Weights of a small mixture-of-experts language model, trained from scratch on English Wikipedia.
Size: 13 layers, width 512, 84.5M parameters.
Experts: 4 experts in each of 6 layers, a shared expert of 768 neurons.
Training: a variant of Muon for the experts, 541M tokens, 4129 steps.
Below are experts of layer 7 (counted from 0) of a mixture-of-experts language model. Rows are named router (the router's row for the expert), up (a neuron's input weights, with its number) and show model dimensions 256-511. Each number is 200 + 40 x the weight over its row's rms, rounded and kept within 0 to 999.
Before each expert's rows: "gets" lists some tokens that make up at least twice as much of what it gets as of all text. This comes from a sample of Wikipedia text that the model never trained on. Tokens count by the router's weight.

# expert 1
gets: ".", "s", " (", "\"", ").", "ation"
router,124,234,209,182,162,147,127,168,221,166,140,197,260,186,227,207,127,124,185,251,234,142,168,233,281,212,154,166,121,224,225,223,197,172,167,146,146,132,132,204,257,182,282,139,213,139,181,163,228,206,186,266,169,204,239,189,165,230,194,185,178,214,287,234,209,143,149,228,192,271,166,154,252,201,132,104,183,143,226,163,273,258,192,255,191,183,171,224,268,187,267,191,166,151,177,189,174,217,242,178,202,278,251,163,168,280,219,249,202,145,242,257,192,180,215,211,188,145,178,220,280,207,200,247,199,252,252,278,204,107,238,244,194,148,179,315,176,143,170,201,172,177,268,206,168,208,189,158,199,219,137,166,220,184,240,219,149,163,263,91,198,160,145,169,184,183,236,197,206,169,222,158,279,165,244,158,163,244,185,199,205,175,185,189,145,194,214,161,172,218,171,105,180,176,197,176,218,227,225,164,178,260,161,155,140,238,220,185,202,190,254,211,241,287,265,141,219,213,167,163,225,211,172,174,232,180,223,228,161,173,199,173,214,162,144,185,200,149,221,200,261,136,184,219,241,215,172,249,164,194,207,212,186,235,270,234
up0,242,213,211,142,173,221,164,212,185,219,192,188,215,220,193,232,329,124,209,153,197,112,218,131,209,178,176,194,206,186,294,246,203,187,228,231,169,182,175,240,234,153,238,197,235,160,201,184,224,198,174,208,178,203,237,133,202,169,203,202,198,189,162,206,202,212,193,198,200,169,162,195,289,150,202,207,197,181,267,233,152,156,78,115,192,195,231,185,198,82,253,183,131,190,202,207,217,186,236,199,138,253,285,81,112,232,65,164,202,236,240,151,192,200,202,194,240,183,233,203,132,200,172,102,326,202,201,278,175,200,204,218,277,196,183,190,195,196,198,201,240,213,261,97,185,197,187,199,216,112,207,181,240,206,216,209,227,195,199,176,193,167,176,150,202,180,154,275,222,213,208,161,168,101,161,202,76,269,240,242,205,205,202,225,154,190,199,221,179,192,180,229,199,251,178,194,206,204,195,134,195,189,199,203,76,179,206,207,209,208,204,199,189,200,208,158,220,203,218,179,201,144,197,122,197,209,188,147,196,221,178,196,157,195,135,226,201,195,167,173,195,211,214,245,173,229,206,208,219,236,216,145,205,179,149,222
up1,199,198,262,194,182,248,130,186,203,155,178,68,280,226,216,208,175,187,214,225,249,198,247,190,193,212,185,189,166,241,221,96,184,204,194,238,261,217,159,173,219,191,229,200,186,188,212,261,190,155,201,249,203,204,191,149,91,230,116,166,235,177,210,199,222,185,199,278,218,170,134,216,203,184,200,193,66,286,187,207,198,204,181,226,99,205,267,213,219,239,150,230,200,205,207,272,160,149,160,163,168,247,230,181,240,195,201,197,192,221,200,222,196,153,158,187,111,210,84,159,188,203,190,247,200,199,238,203,197,206,175,176,200,289,187,178,197,201,219,191,126,213,199,212,192,200,194,203,219,200,255,200,201,200,200,207,181,108,194,223,159,212,226,169,202,235,238,190,194,263,127,252,141,149,204,165,177,202,169,226,197,248,242,183,260,181,198,162,177,273,202,110,126,262,214,208,174,159,159,205,196,239,205,202,134,261,213,170,160,207,200,182,139,206,292,236,212,198,193,136,182,167,198,165,211,186,212,179,177,176,319,234,202,281,185,150,190,211,191,144,103,197,207,209,202,205,198,158,217,211,195,300,233,274,199,198
up2,206,202,138,235,156,225,209,174,195,200,197,181,106,188,204,218,161,200,245,216,142,215,284,240,177,213,213,199,180,238,221,221,200,177,258,206,207,210,89,200,328,220,149,193,247,182,214,194,145,227,155,230,111,192,199,250,189,191,148,192,106,191,257,168,183,201,156,209,201,212,201,92,94,215,346,208,87,213,201,187,207,86,165,202,199,183,295,159,176,181,250,207,200,201,201,152,161,177,212,197,216,203,237,201,164,189,196,161,209,203,253,215,157,216,206,232,206,150,175,98,180,159,204,205,187,114,288,203,197,181,187,257,231,279,179,222,211,199,151,173,252,206,188,196,229,206,222,99,273,210,174,248,117,208,177,234,168,189,214,152,194,257,169,204,255,169,253,130,192,166,213,186,247,182,214,148,192,161,221,205,193,207,262,227,218,204,139,214,205,209,222,249,207,230,170,248,189,204,167,192,208,230,182,203,196,202,196,252,220,209,198,209,149,216,101,201,204,200,199,225,188,195,223,184,179,195,197,177,195,193,163,221,192,106,151,194,220,207,193,227,228,187,265,221,166,190,205,189,226,185,215,207,196,157,114,227
up3,142,243,173,201,176,213,183,201,222,196,186,256,201,205,182,177,252,173,165,207,202,205,217,144,124,145,253,143,203,196,168,200,201,199,199,169,315,229,184,141,245,244,178,202,228,200,172,204,271,244,187,273,282,144,222,240,149,235,216,211,121,180,202,234,200,188,196,199,234,215,206,157,199,172,176,283,132,338,92,211,235,195,268,199,154,193,219,200,187,261,195,204,219,200,185,203,200,177,257,278,197,247,183,172,166,254,199,187,243,193,211,207,204,201,202,206,184,224,266,315,189,162,201,199,199,232,204,166,218,192,201,120,196,230,107,190,182,141,173,203,222,292,203,168,221,136,220,200,194,174,200,195,255,176,138,198,95,300,234,145,138,245,198,190,158,195,292,160,166,157,141,208,122,166,189,177,172,236,200,132,202,207,190,167,174,136,186,313,207,220,132,174,282,193,241,259,248,232,162,201,159,201,210,170,173,233,193,160,232,232,170,219,220,208,237,188,223,229,117,208,241,299,198,265,179,228,195,245,190,297,182,204,207,213,176,196,127,229,184,205,99,227,154,173,210,164,231,190,158,230,284,222,227,152,193,210
up4,113,256,194,179,173,166,185,156,220,244,194,82,283,267,198,183,195,120,177,250,249,135,212,216,171,207,199,220,309,148,202,212,117,185,210,192,251,168,231,194,260,194,133,211,142,156,192,198,165,188,104,207,178,200,236,280,166,77,220,193,208,215,225,199,188,175,206,186,176,207,133,204,98,201,187,195,128,208,209,108,180,192,204,208,199,254,181,184,163,176,250,145,231,201,98,178,128,151,100,198,273,221,219,247,205,213,309,163,186,150,259,138,198,194,184,63,204,219,210,152,130,203,217,233,263,212,225,204,251,238,183,238,161,191,206,263,202,158,182,195,138,197,225,258,194,244,175,204,217,162,261,199,284,193,216,238,255,175,179,184,179,270,228,184,173,181,275,264,200,210,215,194,176,250,258,204,239,286,273,160,199,206,183,253,206,184,202,199,197,197,254,207,237,165,168,214,203,144,186,182,224,87,228,219,220,212,203,137,70,219,285,180,198,187,177,219,200,202,200,179,163,113,299,208,299,184,205,164,158,191,226,229,257,198,214,187,200,133,177,189,212,191,183,166,179,210,172,241,133,200,191,166,74,140,241,147
up5,246,176,165,193,209,165,210,242,127,263,154,207,176,196,216,190,213,205,231,248,196,200,200,172,233,206,260,202,194,218,167,165,261,264,213,160,205,282,268,217,273,180,200,165,191,185,199,186,212,201,233,191,196,178,236,138,164,152,155,169,228,158,103,200,191,180,192,251,194,142,205,293,182,237,196,167,207,278,207,196,107,131,201,228,244,196,202,202,178,187,197,223,242,255,205,230,183,238,268,167,114,171,204,98,208,197,244,173,219,226,230,161,122,96,221,212,201,132,204,207,155,198,184,191,209,196,203,193,241,139,231,295,220,269,182,230,207,190,125,226,196,215,229,230,154,170,188,231,210,202,143,268,318,168,195,147,185,170,206,193,250,198,202,230,247,164,202,218,252,196,316,239,128,275,224,153,242,203,140,181,191,164,285,185,202,108,192,194,221,199,153,229,232,200,230,283,239,177,207,217,196,168,107,177,231,215,186,236,203,127,218,169,125,220,158,227,137,173,211,185,192,158,195,203,157,203,189,161,197,238,185,218,221,189,219,156,231,192,210,220,107,259,191,200,207,179,256,206,188,259,176,199,202,190,200,227
up6,198,203,209,148,184,170,105,241,223,203,197,145,162,159,250,199,183,181,353,154,199,239,128,206,207,205,114,219,200,158,236,206,198,129,196,204,172,187,182,177,222,163,221,156,199,223,191,209,187,181,137,205,236,206,181,116,200,206,198,181,187,195,193,140,247,177,166,356,96,181,200,154,173,215,241,135,205,204,126,194,193,202,142,182,172,218,224,227,238,196,206,183,127,173,218,198,198,207,202,153,208,158,140,198,175,200,193,201,175,329,147,170,182,243,252,200,198,202,209,242,208,244,195,190,220,181,199,223,187,188,156,189,96,186,215,201,242,149,199,145,175,223,215,196,215,200,262,261,185,145,208,231,167,196,122,149,187,229,294,186,232,141,223,184,201,204,317,199,217,221,197,194,244,175,221,174,164,174,116,162,204,201,221,224,158,208,162,179,231,257,209,230,211,96,171,197,163,203,183,211,185,205,196,247,210,228,218,222,199,253,204,206,232,166,188,208,167,197,165,189,196,202,293,198,193,178,159,222,193,219,167,190,236,200,153,203,113,189,198,204,225,202,205,228,188,176,201,257,58,207,208,223,228,156,268,159
up7,218,209,198,222,201,230,216,204,208,202,153,194,229,201,215,214,189,220,213,215,255,198,194,199,199,200,237,183,70,208,186,175,137,189,115,190,207,223,154,211,234,185,304,167,176,93,237,240,182,210,188,204,211,173,274,173,187,288,212,195,232,267,213,182,177,184,205,178,199,176,181,218,205,158,221,217,142,200,199,193,170,208,158,212,173,139,158,206,191,201,227,177,175,110,185,261,219,218,56,194,206,245,179,149,193,236,228,216,250,191,156,197,216,192,224,183,124,183,171,229,201,197,160,210,152,274,227,203,215,202,157,239,193,211,183,216,217,185,162,233,185,186,198,224,215,199,216,177,212,221,172,153,200,192,209,194,253,227,228,210,156,210,167,171,206,206,281,155,145,337,207,229,209,201,203,266,204,185,163,268,203,263,161,180,200,204,202,219,209,221,199,193,182,258,179,197,192,278,173,266,255,270,147,192,213,164,176,268,255,185,169,224,203,199,228,204,174,207,196,257,200,197,147,174,148,129,223,192,257,208,200,167,205,252,221,196,161,179,171,204,298,190,206,180,213,248,234,155,181,192,82,180,184,200,279,268

# expert 2
gets: " in", ",", " to", " of", " was", ":"
router,200,187,231,240,181,107,266,178,231,266,215,248,330,175,217,177,195,211,194,190,164,210,206,167,173,242,227,219,228,207,143,225,261,208,258,154,215,267,138,183,172,155,201,241,268,171,181,187,266,231,178,108,189,220,183,266,205,153,267,190,230,196,202,120,241,204,126,202,249,235,260,232,293,210,134,228,212,177,179,125,205,124,268,174,246,219,246,254,136,208,160,210,238,214,199,212,181,166,223,204,189,209,202,173,145,213,228,129,196,189,197,190,193,201,179,161,202,231,223,211,252,257,215,159,171,167,205,127,211,192,174,155,236,218,168,170,208,262,226,141,261,215,204,175,211,166,225,139,188,188,195,137,131,184,181,189,237,217,221,183,181,261,206,229,244,254,87,232,182,219,190,225,203,182,220,198,133,136,153,159,181,205,232,190,179,122,214,158,204,198,169,225,259,290,180,210,194,228,225,216,320,182,78,211,216,137,215,188,299,185,181,120,188,190,213,227,158,199,257,189,204,218,202,230,261,257,213,221,190,283,194,235,221,294,185,232,312,207,198,265,206,221,148,184,181,168,301,213,179,215,239,221,224,213,186,179
up0,220,207,208,172,170,190,201,204,322,205,199,188,119,229,219,158,224,219,200,203,175,231,247,183,219,226,226,215,234,202,220,184,199,204,164,227,247,231,145,213,222,225,202,137,199,162,240,196,189,173,142,219,207,189,255,239,276,162,207,275,205,260,187,177,213,216,286,222,208,231,202,182,219,165,220,240,170,328,237,220,138,208,205,117,184,286,158,254,136,215,309,179,193,170,200,118,118,211,197,116,192,157,163,240,133,164,229,208,246,216,142,215,164,219,207,166,197,201,233,204,204,237,183,241,255,221,235,94,92,147,206,196,171,220,181,198,180,289,175,283,128,143,210,209,222,200,244,203,77,192,155,170,210,138,127,249,203,209,197,183,250,204,192,198,85,205,212,110,156,176,213,297,197,167,201,175,214,282,202,194,158,134,176,241,216,168,228,170,226,201,171,186,195,214,165,184,184,200,204,211,199,263,131,161,264,228,228,182,228,259,248,184,205,237,194,240,247,251,165,274,197,189,210,212,216,222,218,221,164,185,207,192,199,241,201,195,216,172,195,228,213,229,144,225,223,199,206,199,242,158,197,153,209,188,220,187
up1,133,178,220,154,209,118,212,185,193,204,239,208,195,140,209,206,201,245,237,227,198,206,193,190,188,134,211,259,202,210,191,158,235,220,272,223,268,199,196,98,214,200,204,180,205,187,164,211,213,245,207,154,143,201,246,182,262,229,198,176,223,249,203,224,178,27,256,193,154,219,202,177,274,156,190,217,178,187,218,201,181,201,225,197,188,137,168,212,165,240,155,164,257,201,238,274,152,212,88,158,177,190,204,284,223,227,218,221,131,153,220,242,196,196,253,216,202,206,214,149,200,194,238,182,217,208,192,162,218,119,232,215,215,200,136,158,199,259,86,221,222,198,262,151,231,202,163,198,241,196,201,187,292,229,283,311,195,192,160,195,213,246,211,149,195,201,114,267,157,207,223,243,258,229,264,230,175,126,170,204,154,188,197,255,185,250,161,197,270,198,201,159,253,279,188,203,197,197,219,202,245,205,127,179,99,161,193,191,172,194,168,189,114,203,244,221,120,253,185,198,234,187,220,139,196,213,198,160,188,222,212,234,185,214,270,218,105,151,112,194,277,178,181,199,212,200,198,218,171,311,208,187,207,278,211,216
up2,211,166,185,272,197,196,226,222,254,233,202,196,168,200,175,238,187,203,193,244,204,158,286,256,132,182,252,162,138,176,217,199,262,253,212,176,158,207,213,207,193,197,199,186,298,87,221,195,192,204,120,225,114,200,200,204,272,204,192,216,154,266,196,65,199,224,199,221,205,195,181,233,199,203,189,233,299,209,183,236,248,212,200,200,251,219,176,298,162,200,229,181,150,205,244,258,215,202,150,223,227,182,248,199,164,212,157,144,192,225,250,213,186,166,204,180,164,170,243,218,223,222,180,186,308,157,199,188,201,216,180,190,235,207,200,220,142,204,221,261,288,205,169,151,305,219,227,198,214,225,185,192,201,289,253,245,251,215,224,219,158,210,171,204,301,225,203,194,222,202,332,200,231,140,209,214,193,266,158,206,183,253,199,202,232,229,195,199,180,107,216,143,190,201,165,149,170,168,198,173,215,201,178,198,247,205,178,187,200,140,198,198,187,205,229,302,158,230,223,146,162,232,249,183,186,271,236,245,147,201,191,194,205,218,182,199,203,180,189,183,242,215,201,213,187,199,95,174,203,196,216,235,223,193,197,212
up3,198,166,201,202,222,218,191,189,205,272,129,218,214,202,265,109,213,242,230,224,135,270,234,171,218,223,231,105,204,173,186,220,174,228,132,154,258,193,185,170,176,200,122,167,199,195,95,182,158,255,141,212,202,187,190,200,208,219,182,83,198,213,242,208,216,241,176,194,197,285,178,299,165,169,200,241,176,229,189,201,283,224,127,202,180,342,197,228,207,174,151,234,310,199,165,105,113,161,213,197,221,228,211,178,82,225,157,208,109,193,122,206,236,222,134,152,204,197,193,240,190,266,204,187,228,272,279,189,195,266,207,199,200,208,199,199,299,201,160,160,199,200,182,241,260,209,179,229,169,237,221,134,283,283,259,200,189,70,186,171,205,204,155,203,164,171,243,182,156,131,199,226,197,207,207,219,197,178,187,194,235,192,203,220,216,211,198,168,201,201,211,163,200,197,169,174,183,204,188,208,231,240,92,203,249,239,290,233,115,195,200,245,199,163,203,219,142,221,199,208,185,251,228,248,250,210,199,203,163,127,302,153,168,203,187,194,139,211,193,225,307,241,202,186,162,183,160,221,143,206,146,118,195,220,184,166
up4,207,236,223,251,196,179,203,172,230,232,197,210,180,200,203,199,253,168,205,44,201,217,241,216,167,265,190,198,192,90,261,190,126,238,196,288,201,140,186,197,256,166,284,221,198,298,185,238,162,206,259,143,224,199,179,186,173,200,259,216,143,208,171,203,252,211,146,117,150,196,204,180,219,149,216,204,212,170,186,191,199,310,186,187,206,197,200,248,162,175,215,191,221,197,171,225,198,188,116,127,198,199,286,228,239,63,196,227,199,260,219,277,159,219,200,211,224,163,217,85,214,191,203,212,200,195,138,203,231,223,125,180,205,268,215,209,205,216,245,209,205,214,184,54,314,186,104,221,244,208,174,202,232,239,235,157,201,88,213,233,239,189,203,201,231,133,177,230,199,243,171,200,152,240,271,189,282,150,201,169,201,191,155,203,126,203,215,249,194,145,276,198,207,202,201,218,144,220,214,237,204,168,206,155,202,227,204,251,227,284,204,242,263,192,207,197,178,195,198,180,214,188,227,201,315,214,191,228,176,188,207,176,207,201,116,208,187,264,196,226,193,232,264,153,202,104,206,199,187,200,204,136,209,219,220,312
up5,258,294,236,201,193,161,206,219,282,171,119,215,168,269,185,228,194,195,256,187,187,256,209,208,208,168,187,233,224,239,163,232,278,157,162,226,193,197,229,177,207,216,197,179,227,241,237,209,209,153,191,178,226,244,197,184,195,123,150,264,256,141,250,259,294,271,191,234,265,199,156,217,194,222,200,170,173,197,184,159,200,200,175,159,342,219,238,185,159,161,215,237,199,265,164,197,146,200,197,201,188,147,177,200,210,199,191,199,199,215,252,176,213,243,246,178,165,166,218,171,142,166,203,147,208,217,207,150,301,237,216,167,380,249,187,199,168,224,185,204,198,199,191,206,186,225,213,200,202,197,114,195,213,206,198,186,264,286,164,229,181,205,345,232,201,180,218,95,232,192,192,293,192,148,193,199,267,161,246,231,174,158,185,272,204,204,160,177,227,192,229,188,287,194,162,67,145,211,171,154,131,245,198,284,151,185,161,222,196,233,155,206,200,198,185,201,161,177,213,210,145,192,199,168,158,216,131,165,223,255,153,238,230,213,198,180,200,201,223,196,232,186,196,182,251,275,201,183,196,216,214,192,201,194,192,150
up6,230,207,191,178,194,173,217,182,296,242,203,196,229,261,245,248,244,201,155,205,179,252,197,37,150,205,185,240,264,149,153,215,172,154,85,211,200,198,137,208,129,182,300,238,187,167,266,202,276,203,219,204,200,195,240,232,186,208,228,184,176,208,251,221,150,204,184,241,162,201,189,273,218,234,144,274,206,295,195,148,197,237,208,155,200,223,209,214,270,175,198,191,191,216,170,217,213,237,198,199,218,205,197,185,200,204,196,250,204,291,178,264,162,192,206,228,268,188,193,205,165,214,240,195,235,212,266,197,229,193,235,206,179,222,315,184,184,192,211,147,178,204,257,206,205,161,149,201,127,187,203,200,218,173,193,334,196,145,153,232,83,164,222,274,253,220,227,200,192,167,171,181,228,108,290,222,164,195,222,253,273,206,198,204,198,155,288,186,197,193,203,241,114,170,178,175,177,198,230,191,235,280,178,215,218,127,201,155,203,209,204,193,201,250,195,200,150,139,206,202,255,257,189,170,193,184,203,167,185,107,149,239,199,220,231,219,198,240,308,167,168,274,218,236,219,189,211,151,189,227,155,197,213,203,240,192
up7,183,199,219,194,78,181,241,209,184,261,226,201,187,158,188,256,255,180,269,178,168,170,181,192,124,228,142,201,200,206,216,202,237,210,175,150,180,209,120,196,198,199,160,177,200,207,168,177,191,86,256,244,249,173,207,228,224,201,88,148,229,208,225,199,169,180,154,187,266,203,203,204,220,174,173,224,312,213,136,198,192,145,149,249,188,180,225,205,170,203,199,214,222,172,208,277,197,145,242,227,200,191,175,172,234,196,206,182,147,268,201,220,172,156,133,239,201,234,202,201,197,199,172,238,205,201,226,204,241,192,119,200,219,146,223,188,281,190,125,196,240,210,224,306,200,274,167,175,101,197,203,192,217,207,196,221,329,186,195,203,178,147,201,205,176,199,163,212,210,180,162,159,207,221,231,192,224,215,220,122,227,210,216,183,154,266,162,194,150,163,271,236,253,178,205,164,239,257,204,246,201,192,71,301,225,300,183,208,206,187,167,199,174,210,123,301,160,213,231,73,200,205,200,159,237,115,201,134,206,248,237,186,213,215,186,201,242,199,189,178,188,238,175,190,181,181,207,187,210,225,119,193,194,202,216,276

# expert 0
gets: "\n", " the", " ", "==", " \"", " The"
router,229,190,190,193,161,147,142,182,173,143,212,208,133,234,152,194,193,238,236,177,170,170,132,287,279,194,224,163,180,183,237,238,197,148,259,237,187,222,265,211,193,268,116,252,238,219,178,252,182,235,236,180,227,294,144,223,205,219,194,176,196,199,174,200,169,207,142,279,175,196,277,183,186,191,208,254,147,229,215,151,137,237,206,206,249,219,193,247,241,255,298,208,182,141,168,226,116,165,232,225,174,182,183,284,152,259,175,124,194,220,237,111,171,160,190,209,259,262,158,232,190,215,167,221,237,241,198,152,224,211,208,212,233,225,194,119,169,205,253,259,221,215,220,164,240,279,132,210,143,290,219,141,218,186,222,111,231,179,180,228,220,190,149,133,189,157,149,200,188,167,160,218,145,196,205,264,274,243,295,245,195,208,204,200,181,204,168,215,199,144,156,235,171,177,166,239,171,156,204,217,165,153,249,164,192,239,182,202,204,206,153,134,115,232,215,223,210,198,121,128,232,177,219,218,238,190,216,144,201,152,212,258,193,142,239,211,192,124,180,179,151,180,227,216,228,189,213,298,188,176,140,238,158,177,169,217
up0,212,164,213,201,205,205,200,218,207,197,147,203,173,190,188,189,201,263,196,188,236,195,225,183,321,206,202,193,198,209,218,153,238,177,208,194,164,225,213,271,287,191,225,169,183,190,220,181,212,180,279,280,199,169,213,190,248,191,147,200,187,238,188,268,198,140,99,163,219,253,240,222,193,247,229,200,163,205,142,213,249,235,196,235,211,231,204,261,231,197,262,85,190,227,190,167,279,140,120,206,207,170,201,217,179,199,175,186,203,185,156,197,231,154,254,153,133,197,173,272,197,153,210,218,206,195,196,193,264,222,233,196,213,198,159,187,267,176,207,155,248,245,248,204,241,196,255,209,204,260,221,217,141,199,180,194,220,247,196,154,235,304,202,223,212,216,199,214,189,169,181,203,199,175,226,170,368,190,201,277,178,269,205,202,261,225,226,209,182,256,176,222,207,202,128,78,241,184,225,309,160,200,83,100,206,253,173,206,176,206,188,150,192,122,218,202,177,205,225,238,147,181,114,116,167,175,160,186,107,200,187,227,177,223,200,160,205,203,201,138,128,211,173,168,249,207,193,234,204,206,285,200,181,111,170,212
up1,256,211,215,202,189,226,299,17,194,226,198,181,199,220,189,246,244,226,194,158,135,200,164,200,216,291,168,299,257,233,190,190,188,159,169,173,269,247,161,202,208,214,197,202,234,216,178,199,235,252,180,206,237,208,232,184,154,201,130,233,202,124,190,230,218,208,190,168,162,206,97,307,201,203,200,224,190,231,241,205,206,203,232,130,212,229,218,236,198,223,193,269,230,206,247,256,133,229,200,189,207,213,190,176,186,225,115,204,215,231,199,201,186,207,147,235,240,220,227,179,264,150,192,244,303,233,143,211,182,124,207,186,200,204,265,165,268,222,196,276,239,189,195,250,196,178,187,249,214,200,238,131,112,176,174,174,202,203,222,287,160,226,206,245,208,124,192,237,184,208,169,147,240,284,171,209,230,172,237,231,210,201,200,200,287,148,207,223,199,203,200,210,202,197,194,213,175,222,195,258,217,199,207,116,174,234,250,175,219,280,169,347,201,125,201,223,202,233,202,201,213,237,229,197,187,198,154,124,169,203,231,230,52,184,219,213,233,229,194,197,213,184,145,185,214,186,178,164,195,205,182,244,215,199,161,217
up2,263,173,187,220,323,193,242,192,186,152,174,237,138,163,192,286,112,202,206,245,174,200,182,127,156,241,208,100,149,211,234,214,172,235,176,199,228,184,212,286,220,196,185,189,214,198,200,206,139,171,233,177,243,216,185,137,306,180,215,202,190,214,152,190,224,198,260,168,132,320,198,199,192,170,189,169,185,206,196,216,168,201,284,195,226,235,253,107,218,191,205,210,195,206,188,191,215,194,202,163,211,199,157,212,191,214,206,177,220,193,254,195,201,224,203,276,238,157,228,268,169,202,208,147,196,221,189,151,283,143,186,246,232,255,169,258,223,217,184,186,189,170,187,182,263,220,197,273,215,207,194,156,131,227,210,223,178,199,194,181,256,216,193,166,294,232,151,175,194,159,210,188,186,291,214,219,156,183,137,187,207,217,192,233,196,190,229,231,199,188,185,246,184,188,200,299,156,180,211,175,217,181,177,229,212,221,205,202,204,284,151,287,207,175,178,234,211,183,175,113,196,184,239,168,232,211,208,200,237,203,228,158,233,226,254,195,148,158,201,209,201,131,151,207,256,213,224,125,192,216,205,201,208,193,237,251
up3,123,225,190,247,202,200,203,201,271,284,200,198,170,240,215,193,194,177,158,253,171,190,201,243,196,193,192,261,208,226,193,211,221,232,181,205,208,186,218,193,146,215,196,212,141,209,208,121,202,262,222,152,205,145,96,121,213,159,200,135,143,205,191,185,209,172,160,203,107,189,223,211,121,195,222,157,277,219,281,271,271,223,205,212,204,269,310,210,219,216,195,180,204,82,149,229,164,244,166,202,267,242,194,303,189,234,274,150,211,205,185,95,140,210,223,88,142,323,204,173,236,92,203,171,261,214,185,247,208,250,194,229,183,133,167,211,201,195,204,199,150,232,151,202,187,216,159,144,258,275,223,189,226,175,198,188,154,218,215,184,172,200,178,176,211,198,242,195,201,231,214,223,219,301,224,216,199,201,207,188,208,146,185,167,190,207,219,173,200,195,256,245,181,152,129,209,216,162,199,172,210,142,225,162,196,141,234,123,179,207,215,222,213,188,206,182,188,221,124,243,105,159,203,176,210,188,202,134,208,238,211,142,185,172,174,198,261,157,182,199,114,227,244,236,201,184,167,200,185,189,217,165,217,175,195,219
up4,214,230,193,195,252,201,173,244,197,201,197,186,284,146,189,278,200,222,278,130,219,248,187,251,196,165,302,167,257,219,188,201,122,156,104,299,185,188,149,185,181,246,199,222,250,163,225,182,188,213,266,77,206,192,189,205,170,230,162,212,185,265,191,200,223,203,202,208,206,116,194,164,209,159,207,231,270,185,213,196,173,111,200,181,82,194,185,193,229,207,198,171,171,201,193,180,237,330,262,237,230,259,270,203,253,295,151,141,204,263,218,195,193,171,100,220,139,307,219,210,238,226,272,226,199,116,173,239,198,256,139,202,140,236,229,209,260,108,206,259,142,60,182,201,200,201,190,178,188,180,213,211,190,199,189,190,177,200,177,199,212,239,243,159,183,231,234,213,206,190,105,211,187,243,173,110,200,232,113,171,167,159,119,198,235,205,245,225,173,201,196,201,226,232,234,161,211,208,106,216,209,215,203,226,179,177,188,174,219,211,191,194,195,171,196,186,237,195,246,192,204,176,170,194,176,192,211,190,209,174,200,184,206,200,193,217,186,174,200,190,165,203,121,195,168,194,164,166,252,201,174,243,210,210,251,268
up5,277,201,138,170,176,185,204,188,188,204,196,136,243,159,189,206,169,140,197,200,293,162,239,206,192,212,237,39,210,192,289,133,200,202,216,285,177,171,210,214,183,207,133,241,211,200,200,196,197,202,201,187,207,202,204,219,272,182,240,150,169,202,205,229,158,210,197,215,224,239,149,216,193,202,220,252,183,213,203,193,102,198,168,266,154,193,189,302,195,195,196,200,259,215,199,211,180,86,257,238,143,229,210,174,189,193,203,199,219,204,152,175,236,191,196,205,229,195,223,165,144,171,220,180,179,188,215,193,253,188,158,218,167,204,220,122,207,224,301,145,52,187,227,201,206,253,129,291,228,263,177,256,233,133,204,266,241,210,186,179,108,146,296,169,184,193,141,265,145,180,190,212,132,227,196,188,172,288,187,165,239,190,203,195,158,256,170,185,262,169,177,188,286,216,204,199,135,292,217,250,204,230,179,232,192,197,171,200,247,283,156,196,189,210,172,181,221,248,181,220,225,139,156,219,188,188,211,138,151,187,216,184,261,193,180,192,182,100,184,151,227,227,183,179,203,203,235,166,197,225,227,188,179,187,169,210
up6,231,167,211,190,243,198,165,208,219,235,129,219,205,227,197,170,205,204,184,208,219,200,196,201,136,236,221,183,200,201,213,217,196,212,183,221,188,136,138,112,178,199,184,155,217,218,202,263,265,197,77,191,195,207,261,202,197,215,209,200,302,176,222,209,196,113,201,238,141,249,225,175,142,172,195,202,129,208,167,238,217,202,209,202,182,204,255,51,248,256,135,172,160,152,184,179,187,141,198,142,268,186,276,192,308,180,323,186,189,178,205,241,197,174,154,96,208,194,124,155,225,257,205,177,182,252,117,37,265,198,222,282,218,195,151,252,267,198,236,202,271,202,107,144,149,197,184,207,95,236,195,221,231,179,93,228,214,203,223,173,179,234,147,204,216,108,189,153,145,194,208,199,179,194,214,193,242,181,208,169,113,220,209,181,252,218,213,218,177,208,231,261,204,202,190,139,204,187,200,219,157,185,193,276,205,339,138,317,194,198,178,199,192,179,126,264,198,184,201,186,228,177,170,164,201,214,162,253,162,167,173,241,151,186,209,275,163,217,229,227,158,177,199,199,233,169,162,212,199,215,173,193,205,192,260,182
up7,226,198,196,199,179,179,240,160,231,151,178,215,155,231,136,268,145,208,292,207,235,171,145,193,122,194,138,126,212,209,211,87,193,214,151,165,220,101,274,202,139,329,213,158,232,163,142,183,258,180,280,211,192,168,236,182,166,143,230,200,196,218,202,167,178,260,169,186,200,214,283,176,200,202,187,159,181,184,244,204,205,304,189,194,201,177,299,195,251,189,119,285,236,200,179,200,252,223,220,181,229,172,135,227,212,205,215,201,192,202,227,211,186,136,188,302,202,191,205,230,176,200,194,196,141,253,187,152,228,197,193,144,260,136,230,201,202,279,291,143,213,209,198,160,261,180,196,149,200,202,97,206,219,181,157,207,192,177,181,219,200,227,144,148,202,229,159,205,206,176,202,185,205,225,200,240,262,216,245,63,192,201,247,187,201,231,151,182,217,261,186,144,207,135,203,203,197,162,225,275,173,228,193,189,131,145,192,240,210,201,243,180,198,155,284,208,116,218,159,145,313,153,199,139,193,226,186,191,294,178,105,243,231,180,164,216,22,201,147,125,202,268,230,203,197,201,179,223,213,248,206,179,192,171,122,225